config = dict(
    num_hidden_layers=12,
    hidden_size=192,
    n_experts=8,
    experts_per_token=1,
    d_expert=352,
    d_shared_expert=0,
    hidden_act='gelu',
    moe_layers=[0, 1, 2, 3, 4, 5, 6, 7, 8, 9, 10, 11],
    router_score='sigmoid',
    normalize_top_k=False,
    routed_scale=2.0,
    balance_loss=0.00284,
    balance_bias=True,
    init_std_router=0.0133,
    lr_router=0.00136,
    num_attention_heads=6,
    num_key_value_heads=6,
    head_dim=32,
    vocab_size=32000,
    norm='layernorm',
    norm_place='pre',
    norm_eps=1e-06,
    positions='alibi',
    qk_norm=True,
    attn_scale=0.177,
    tie_word_embeddings=True,
    parallel_block=True,
    init='normal',
    init_std_qkv=0.038,
    init_std_o=0.0472,
    init_std_up=0.0544,
    init_std_down=0.0544,
    optimizer='soap_variant',
    learning_rate=0.0107,
    lr_mult_up=0.79,
    lr_head=0.00805,
    warmup_steps=108,
    schedule='wsd',
    decay_fraction=1.0,
    decay_shape='linear',
    final_lr_fraction=0.0,
    batch_tokens=131072,
    max_seq_len=1024,
    doc_mask=False,
    train_tokens=711600000,
    max_steps=5430,
    dataset='wikipedia_en',
)
Below are experts of layer 8 (counted from 0) of a mixture-of-experts language model. Rows are named up (a neuron's input weights, with its number) and show model dimensions 0-191. Each number is 128 + 32 x the weight over its row's rms, rounded and kept within 0 to 255.
Before each expert's rows: a language model's description of what the expert responds to. This comes from a sample of Wikipedia text that the model never trained on.

# expert 5
Punctuation and years. Commas, periods and closing parentheses, plus years ending birth dates or dates, such as born 7 September 1954), In 1995,.
up8 [185 131  92 134 111 146 162 103  62 144 177 162  94 124 127  99 162 116 136 134 116 143 158 194 157 113 107 130 143 149  89 125 164  67 156 137 126 128 217 147 122  99 103 155 181  89  71 111 128 150 100 157 159  90 182 143 123 134 155 150 134 113 122 151 150 106 137 150 158 112 127 124 110 106 129 123 138  99 133 155 111 143 143  69 144  75 142 147  42 180 147  67 167 106 177 130 181 179  81 115 144 157 152 136 121 147 129 165 119 165 159 179 173 125 155  77 123 192 149 153 157 150 174  80 135 217 105 177 104 160 136  99 142 128 164 117 162 152 174 163 119 117 104 121 137 137 107 193 183 150 108 180 166 146  99 141 132 153 126 111 106 197 157 124 149  71 143 174 157 130  72 171 122 152 119 165 206 121 155 121 185 137  90 124  99 151 113 134 130 126 134 160]
up9 [ 98 125 152 129 129 181 139 122  49 109  70 149 183 173  68 149 188 132 161 195 104 135 169 151 158 108 177 152 122 179 125 130 135 132 120 169 131 156 142 165 136 146 168 103 145 114 128 112 122 160 177  96  73 152  90 164 116 120 112 111 148 152 125 120 124 164 141 183 118  97 155 230 105 154 151 136 158 139 125 145 155 130 139 116 114 116 137 130 160 148 111 133 188 182 170 117 111 110  91 183 125 148 147 186 153 167 124  87 111 163 106 138 133 167 157 145 117 120 145 134 120 160 132 159 162 138 171  87 145 158 128  96 128 167 112  95 144  69 129 144 121 174  94 126 176 111  97 184 117  98 171 200 163 101  93 129 112 147 153 155 155 155 150 157  83 148 128 131 138 158 105 193 138 149  82 166 127 216 126 125 141 193 108 163  75 148 169 126 181 146 192 189]
up10 [180 141 107 107 131  96 137 109  83  88  74 179 115 110 136  90 160 147 133 152 166 152 159  93 153 206 158 105  63 224 166 125 165 118 163 130 148  85 155 103 123 147 132 141 156 113 146 115 125  98  67 126 162 142 109 127  56 169 122 179 114  87 154 168 131 156  99 161 104 168 135 129 104 169 173 133  91 150  97 101 122 155 187 115 149 158 135 207 168 123  68 142 160  83 171 161 112 100 160 183 126 149 147 156  60 110 105 101 124 142 147 121 106 143 160 123 159 132 187 162 148 156 121 195 110 167 116 159 181 129 105 137 185 130 167 140 150 123  84 126 154 138 164 148 153 106 182 104 155 143 140  92 106 117 140 163 112 170 152 116 148 106 173 101 181 126  72 128  75 126  93 135  92  98 139 140 139 119 112 139 158 127 182  97 121 108 132 201 123 152 140  66]

# expert 7
Personal and place names. First names, name prefixes and elided apostrophes in names of people and places, such as John, San, St, dell'arte, d'honneur.
up0 [138 128 179 164 105  88 153 143 140 166 158 131 104 170  97 162 124 144  96  65 152  95 120 145 110  59 157 127 174 129 183  92 158 121 153 175 101 160 175 137 144 154 173 128 145 148 139  98 121 174 136 129 174 136 161  75 100 126 122 106 123 165 172 111 108 155 130 228 181 109 124 162 150 164 136  83 147 126 154 119 123 103 128  72 204 130 159 187 138 122 137 128 126 114 156 125 127  85 178 109 141 127 112  70 156 168 154 128 163 122 197 165 185  95  81 172 183 111 151 159 125 147 174 179  89 100 196 152 142 100  58 130 113 101 133 109 123 178 108 161  98 122 138 158 122 158 167 105 140 120 179 122 180 124 103  90 122 145 187 146 109  90 112 125 147 178 111 118 155 150  42 153 117 124 143 127  88 153  70 142 136 113 118 120 116 177 104 179 130 155 150 154]
up1 [113 175  51 133 103 166 187 148 135 126 156  65 159 135 116 177 139 150  80  75 156 152 188  98 178 112 122  99 168 170 124  86 126 178 201 164 131 135 131 151 149 131 107 126 105 144 131 120 161 146 153 137 130 150 110 141 127 164 105 142  96 178 115  98 141 137 175 143 104 133 137 161 104 140 189 153 139 130 122 119 113 122 161 135 121 148 117 107 190 172 117  95 141 154 140 132 125  86 103 142 191  73 163  96 121  89  79 143  91 231 136 115 215 143 184  74 118  69 148 122  97 135 122 145 153 111 180 125 125 187 141 148 167 107 180  80 103 110 134  82 117 117 182 191 153  94 157 146 123 129 141  79  96 117 152 147 197  97 147 122 158 131 116 140 118 122 198  74  97 152 186 125  85 108 129 132 146 114 185 138 188 142 120 109 134 120 134 146 141  96 110 133]
up2 [123 125 100 159  92 176 123 168 114  83 137  85 157 149 131 136 119 125 150 138 122 175 157 156  83 147 115 122 151  70 162 114 142 162 173  93 106 110 124 117  97 161 161 150 140 122 131 110 188 114 184 103  81 141 186 118 111 130 152 133  77 174 161 113 118 201 136 154  98 140 110 126  77 138 115  69 138 153 163 147 146  58 139 120 180 144 194  84 171 143 118 123 135 125 119 141 178 174 107 163 105 184 141 121 132 114  83 135 185 164 115 178 143 177  81 103 163 184 135 170 151 119  94 172 169 142 181 128 158  81 108 119 158 140 123 139 179 163 135 127 166 145 141 165 150 138 113  86  90 129 160 130 124 137 103  92 102 155 152 176 118  53 115 174  73 113 144  60 163  83 173 112  71 171 148 160  90 124  77  59  89 139  91 140  93 137 160 140  95 147 165 131]

# expert 6
Copulas and infobox fields. Forms of be and linking words in definitional sentences, plus infobox field labels, such as was, is, became, Occupations, Kingdom.
up8 [120 149 121 109 114 158 205  74 137 149 176 151 135 148  65 128 147  83  79 134  83 125 131 107 164 137 120 152 124  99  92 159 129 121 102 143  51 147 114  90 187 103 132 151 122 151 133 113 180  60 126 189  89 191 161 122 156 156 145  78 148  73 162 120 159 129 143 114 106 140 181 179 165  98 137  58 137 151 140 178 131 153 117 136 128 151 123 109 142 171 110 142 141 120 163 169 153 151 199 162 130 126 109  77 150 154 149  81 144  76 175 103 128 177 139 110 143  76 128  81  92  64 121 156 136 129 184 179 168 140 113 147 132  58 116  93 136 196 138 157 132 168 111 188 153 165 145  82 141  97 143 156 136 134 150 124 101 151 138 128 110 103 101 142 118 107 127 150  85  98 116 137 149 106 123 210 143  98 117 140 190  77 127  98 115  81 132  81  94 128  90  85]
up9 [178 155 169 108 133 105 157 157 184 146 128 137 130  83 211 127 106 131 169 158 124 137  91 121  90 121 110 123  80 140 183 159  73 132 130 151 196 145 157 218 100 148 179 121 125 145 170 156 124 131 124 147 114 105 101 205 134 181 131 196 163 135 160 111 167 106 132 128 117 170 134 135 166 163 143 134  91 121 142  96 139 158 100 158 146 176 101 154 136 139 186  45 125  90 135 160 127 120 147 188 144 167 144 107 142 164 184 165  99 109 142 137 125 143 129  77 162 132 167  79  76 173 105 119 127 163 126  56 153 126 108 136 134 101 139 110 127 116 198 133 120 146 165 156 204 131 100 140 145 161 213 119  97 123 136 138 119 132 151  84 138 142 100 170  83 111 113 104 101 169 146  99 146 176  76  97 177  92 129 116  88 141 167 115  99 138 113 136 121 110 175  74]
up10 [ 99  99 167 190 153 146 165 184 163 185  74 127 145 133 141 115 158 164  88 160 114 102 122  86 149 127 150 175 159 177 129  83 146 122 179 104 149 143 155 106 188 123 111 143 124 116 139 148 152 142 146 137 128 162  86 113 169 157 144 111 129 133 124 109 144 127 137 176 133 117 149 125 130 122 103 149 126  66 124 175 160 157 153 165  95 135 134  86 194 113 124 189  77 158 132 135 144 176 119 120 143 122 200 108 113 166  85 148 160 152 142 124 195 117  92 151 148 170 155 136 167 148 138 153 131 116 174 124 194 156 103 155 145 190 189 135 157 137 219 146 170  75 117 150 138 160 188 173 131 110 172  98 184 153 120 126 110 136  85 114 125  85  65 170  94 156 192  69 108  87 163 129 103 191 101 140 141  70 171 133 170 132 102 142 149 159 176 153 144 155 123 135]

# expert 0
Of-phrases and demographics. Prepositions, mostly of, plus quantity nouns in census and statistics prose, such as Latino of any race, population, per capita.
up0 [121 109 110 109 154 121  97 149  81  22 178 125 157 151 158 171 147 192  82  97 161  83 133 129 134 157  97 128 152 182  86 108 165 148 174 128 116  86 166 133 136 165 155 114 106 101 178 171 174  95 113 127 181  92 145 146  53 139 159 128 169  79 173 104 129 126 145  97 115 136 173 150 171  91 107 173 171 158  73 136 133 138 164 143 152 132 134 130 165 160 159 175  94 133 166 118  98 128  93 209  88 156  92  60 138 119 129 147  96 111 136 113 125 144 150 124 150  83 167 160 105  73  99 149 157 156 124 206  93 149 119 116 155 128 112 134 125 100 103 112 101  96 113 100  88 160  99 152  79 158 173 164 108  94 104 124 167  96 123 147 152  90 142  71 143 104  87 154  80 169 162 146 120 147 172 147 124 123 121 124 100 130 135 110 157 182 139 219 146 113 155 130]
up1 [119 105 112 145 103 147 152 143 143 167 114 104  98 127  63 146 212 167 178 110 137  85 123 150  98 164 213 104  88 121  92  86 108 133 173 176 133  79 138 150 153 143 165 111 146 142 115 109 140 141 112 148 150 121  89 150 128 122 114 100  58 150 120 105 108 184 186 132 131 155 132 103 107 159 170 111 187 125 176 134  93 181 135 176  99  64  87 144 163 173 137 119  92 182 113 162 137 167  78 148  89 121 139 108 107 180 100 131  62 126 136 115 170 145 110 124 127 148 127 140 118  47 140 141 123  91 136 141 115 117  66 189 175 122 115 131 184 103 173 155 140 167 121  89 138 161 162 159 116 109 126 155  89  88 137 156  76 131  70  88 114 151 136 170 113  75 155  96 155 119 142 151 143 145 128  56 160 139 152 116 112 116 204 143 147  75 165 186  86 145 116 129]
up2 [140 124 147 139  97 156  77 136 147 115  77  94   7 112 107 102 157 164  61  87 155  91 114 176  50 103 126 107 148 102 154 115 128  91  98 155 119 154 116  85 125 131  83 126 138 137 132 115 127 125 117 217  88 133 102  34 126  91 121 103  82  28 107  63  80 160 131 107  97 127 133  89 120 121 155 197  76 138 163 112 175 153 105 137 154  96 123 121 140 116 132 113 109 147 124 123 153 127 100 160 132 150 128 124  82 119 179 139  96 139 114 142 169  66  74  77 156 118 114 136  99 142 138 123 167 102 164 199 102 115 142 146  65 129  97  79 129 150 127 136  81  88 116 126 113 127 163 122  88  81 135 168  89 149 132 113  67 146 131 133  98 108 142 145 138  94  88 179 152 158 109 159 163 168 105 122 114 143 116 115 111 102 138 100 125  81 132 125 145  93 119  71]

# expert 2
Word-start fragments. Opening or middle pieces of split words, often Latin-derived or foreign, plus articles a and in, such as con-tri-buted, ex-ca-vation, de.
up0 [ 99 110  89 157  85 135 191 136 166  96 134  91 145 105 158 111 130 174 117 128 127 188 167  80  89 143 112 108 124 111 158 107 133  81 148 106 125  74 164  39 117 151 115 132 118 113 138  87  79 126  89  64 130 148  77  97 141 115 113 142 158 162 168 151 153  87 197 149  52 129 127  60 100 150 113 175 127 134 199 122  81 146 137 151 130 141 126 196 154 113 154 144 173 176 113 143 144 126 205 165 127 122 154 151 126 174 175 172 101 154 140 145 128  97 125 117 114 145 113 193 126 134 126 134 145 137 117 109 166 150 126 150  66 148 178 127 104 171 130 129 127 133 181 134  48 141 143 154 118 122 105  89 176 134  81 141  91  66 165  96  90  95 157 134 148 149 123 152 143 140 134 190 154 160  82 107 114 124 166 171  78 178 156  88 173 148 105 120 100 111 151  87]
up1 [152 127 152 182  88 154 159 161  60 115 150 143 122 107 139 143 153 134 168 144 100 192 110  81 132  97 121 144 153 110 106 116 127 144 145 161  53 121 179 107 116 154 153 138 124 110  80 141 135 207 119 203 106 140 170 126  60  79  97 132 142 108 129 189 148 135 120 149 161 138  91 124 123 145  51 167 126  86 102 127  89  98 140 134 141 110 149 113  98 126  80  51 144 183 124 153 109 145 158 106 164  76 128  95 140 123 105 108 152 181 128  98 140 169  81  90  86 158  95 114 107 166 147 123 224 151 145 108 101 156 143 130 190 118 137 105  87 146 179 136 113  93 107 105 160 143 154 159  91 140  55 141 158 154 122 120  84 211 133  97 170 107  83  96 151  83  84  98 137 163  85  86 106 117 119 149 143 133 134 112 129 133 114  86 143 130 162 116 155 160 124 202]
up2 [100 154 127 196 136  65 139  76 159 119 180 193 110 160 146 109 203 144 150  94 127 131 149  96  86  89 131 162 143 167 116  65 119 145 120 112 131  89 158 122 145 155 111 214 142 214 174  78  77 137 163 148 178 125 137 166 110 116 183 146 182 106 148 109 197 173 140 127 159 120 162 136 179 202 118 125 197 132 155 185 170 134 128  93 106 148 188 130 139 138 125  68 122 134 113 107 167 186  74 118 100 112 138 162 159  80 103 152 108 155 145  61 136 126 129 118 143 121 101 111 118 152 132 177 104 128 150  93 133 131 135 131 139  93 132 164 105 123 200 135 135 127  89 171 156 124 143 137 154 145 156 106  97 100 132 166 132 108 118 150 148 208 151 148 157 111 129 148 137 135 183 123 120 171  66 150 144 162  93 158 114 118 125 158 169 132 102 110 123 159 153 160]

# expert 1
Institution names, abbreviations. Final nouns of organization and competition names plus capital letters inside acronyms, such as University, League, Airport, SIMBAD, MAG.
up8 [113 183 151 136  96 130 162 127 101 206 126  84 105 158  64 146 189 136 181 107 109 144 137  86 143 159 127 195 112 151 125 173 142 168 170 194 160  91 103  63 157 116 105  83 202 139 132 110 123 138 123 107  85 139 126 192 128 115 175 154 118 192 170 157 106 135 114 168 110  99  89 106 125 148 112 109 152  79 161 136  84 140 183 128 117  99 142 148  91 200 139 127 149  98 122 138 141 142 139 158 133 134 147 155 148 158 117  75  75 141 129 106 136 129  96 170 129 150 110 137 126 131 193 144  90  72 158  86 116 128 132 120 214 124 122 131 150 137 126 189 129 146 167 150 130 182  91 143 165 119 132 144 176 144  99 145  80 171 122 152 117 124 153 117  97 144 170 171 105 159 130 148  99  75 103 118 141 139  73  97 154 115 160 113 154 132 120  63 110  34  85 172]
up9 [135 108 146 118 146 172  97 143 130 137 129 134  98 151  68 160 170 132 135  95  88  80 162  89 153 145 118 155 157 135 164  74 130 171 165 133 148 139  88 142 148 158 110  93 151 153 119 118 130  94 119 165  96 106 134 179 134 121 153  60 120 145 133 185 149  67 165  59 145 105 182  99  57  89 159  87 138 115 112 156 132 108 137 125  72 145 141  63 121  99 137 101 151  88 124  78 111 115 141 113 169 136 138 182  91 130 134 103  76 148 112 138 146 188 148 165 131  87  59 129 113 135 166  96 141 119 164 114  79 130  36  83  72 110 170 101 161  62 128  66 122 151 129  93  97 154  88  78  67 157 137 149 161 119 114 123 134 114 118 113 162 130 122 133  86 154 118 104 111 114 182  74 111  76 104 129  92 151 165  83 183  68 161 120  95 125 116 127 178 175 114 118]
up10 [ 88 164 124 106  93 118 160 149 151 160 136 115 119  77 163  52 111 118 156 163 123  91 142 116 147 130  88  76 121 159 183 142 151 158 155  89 107  85 165 128  97 143 139 148 157 123 111 193  93  98 154  76 113  96  81 176 114 100  83 117 146 139 118 118 117 132 158 205 111 126 128 123 119 141  96 110 160 106 148  91 139 121  79  73 136  91  86 151 131  85 156 181 148 101  72 109 107 164 131 145 152 160  90  62 168 138  74 116 106 171 146 183  90  84 115  71 106 135  96 153 145  63 144 150 121 142 196 201 108 149  99 142  75 163  82 145  86 150 181 102 161  49 120 139 146 157 119 128 136 143 140  97 114 114 156 111 137  99 156  85 127  96  99 109 103 130  75 181 108  93 166 144 110  99 104 114 137 153 104  90  71  99 131 134  94 126 139  46 138 174 133 147]

# expert 3
Pronouns and name pieces. Pronouns and modals like they, you, can, could, plus odd word-internal pieces in names and song titles, such as Wes, bey.
up0 [103 144 107 187  68 132 174 200 131 111 125 136  94 143 109 184 191 115 146 127 132 162 134 114 149 141 105 197 159 110 130 130 160 172 121  71 170 177 136 128 106 108 145 186 179 138  97  82 151  98 127 135 154  74 135  66 149 173 197 167 101 125 170 169 113 181 166 195  58 156 137  97 144 130 184 145 101  79 171 179 115 120 121 159 156 138  63  53 135 138 143 102 128 132  98 111  97 122  93 119 192 108 108 140 166 118 123 131 106  72 137 133  97  81 108 174 161 135 147 129  84 141 136 132 150 132 124 122 158 109 122 124  77 128 117 147 120 109  59 139 111 109 152 145 138 124 136 170 100 154 107  98 117 125 166 138 140 180 188 112 183 186 128 116 114 170 136 145  57 132 108 198  99 114 161 102 147 117 134  86 117 103 105 145 150 117 133 125 115 145  61 106]
up1 [144 125  67  96 121  68 118 111 129  77 107 168 166 143 125 118  92 182 117 154 111 190 139  94  99  75 139 155  89 129 102  72 106 118 153 123 129  96 123 141  90 159 114 177 135 134 147 165  84 141 181 104 116 102 122 119 101 158 159 157 145 143 193 145 124 140 137 112 113  58 177 186  91 118 167 167 117 145 111  80 133 164 184  80 145 128  25 178 135 131 146 148 148 163 139  49 160 141 116  94 116 125 169 176 113 165 165  84 134  76 112  83  91 125 153 115 160 180 133 111 139 166 117 133 111 131 156 102 126 104 130 137 108 144 101 149  76 107 129 147 179 141 144 148 138  97 162  96 100 137 126 170 143 115 144 159 114 163  52  96 191 132 160 184 132 122 113 192 119  78 126 147 103 191 156 119 158 178  91 148  89 131 162  89 179  86  88 136 126 115 153 107]
up2 [187 132 135 108 151 154 162 155 185 134 143 162 146 169 128 165  98 154 107 141 132 154 140 127 133 142 180  69 126 127 165 155 148 108 117  72 124 117 129 124 163 138 152 100 147 147 151 163 137  86 117 110  97 108 143 133 175  99 149 148  66 105 163 139 125 176  95 172 123 136 111 157 150  69 149 119 150 164 109 128 140 134 150 172 123 176  99  79 155 146 146 125  68 171 127 149 146 102 159 162 130 138 123 109 175 167 141 113 147 154 164 170 118 106 127 146  94 104 104 180 164 141 140 124 153 135 164 143  97 131 132 216 103 140 102 173 131 138 157 113 117 108 151 150 190 150  85  98 131 161 147 176 145  45 143  40 116 118 168 102 192  90 155 124  56 121 163 131 151 104 112  77 166 123 117 174 159  21 108  64 191 122 173 128 189 114 116 155 152 184 136 166]

# expert 4
Table cell separators. Pipe separators, numbers and dash rows inside sports standings, election and results tables, such as W | L, GF | GA, 1–0.
up8 [176 144 184 130 164 160 107 121 151 181 132 170 166 145 178 175 222  92 105 129 154 142 127 152  85 113 145 114 169 171 155 114 105 132 138 167 109 158 173 120 174 129 134 129 157  82  66  82  88 171 119  95 132  67 113  86 190 137  73 110 161 107 138 139  59 130 142 178 191 135  75  88 143 142  82 147  94 129 105 109 128 137 148  80 125 127 171 121 116 150 103 110  62 123 113 171 103 134 104 118 145  98 156 188 110 161  98  89 141  81 135 175 124 138 189 158 173 130 134 148 145 187 166 139  90 173  61 154 157 161 175 111 106 142 134 133 154 103 151 142 152 141 134  83 114 137 160 149 101 156 100  97 125 106 146 185 137 118 173 113  51  70 114  86 146 123 164 158 106 164 129 116 123  94  73 171 160  89 133 152 120 102 138  86 114  93 141 127 121 135 116 117]
up9 [141 116 131 149 181 170 165 158 162 100 119  69 162 113 142 125 144  85 154 111 122 107 177 148 139 100 124  74 187 115 120 136 152 145 113 111 146 173 175 126 120 124 128 176 155 128 144 106 119 122 189 100 107 157 180 146 138 143 159  72 121 114  79 126  65 160 149 153  68  82 162  95 147 112 166 141 114  70 188 156  75 152  66 132 121  96 159 132 115 114 122  88 159 117 128 100 115 213 174 122 178 118 141 168 146 133 128 138 124 183 124 109 139 137 141 191 128 118 127 114  81 128 127 170 189 212  92 144 120 170 116 161 130 154 142 188 111 195 158 112 184 144 152 143 118 100 199 132 185 126 119 147 184 109 136 124 133 137 125  81 159 154 158 184 140 143 102 109 149 164 121  75 121 123 172 176 121 168 192 106 129  93 117 142 147 113 136  99 106 170 201 141]
up10 [ 87 120 140 146 144 134 129  97 104 170 126 109 134  87 147 178 145 132  95 147 120 123 153  96 144 138  49 139  90 105 144 144 106 144 120  88 158 124 111 152 100 101 124 109  84 142 160 119  93 139 167  96  78 162 154 124  68 133  86 139 184 129  93 106 166 137 151  76  83 139 124 107 122  33  90 120 115 145 140 139 101  75 118 123  67 169  87 206 139  96  64 146 156 134 116 194 110 223 174 129 104 144 147  88 130 117 111 122 154 101 151 179  77 123 120 124 134 173 145 173 144  65 150 144 122 140 133  79 126 169 174 132  71 133 107 134 122 101 107 132  88  99 147 131 132 138 118 119 138  68 104 120 115 141 103  90 124 160 125 160 193  88  88 125 132 110  58 111 187 143 186 121 131  97 114 201 173 102 121  51 119 165  84 138 133  75 151 165 144 138 130 152]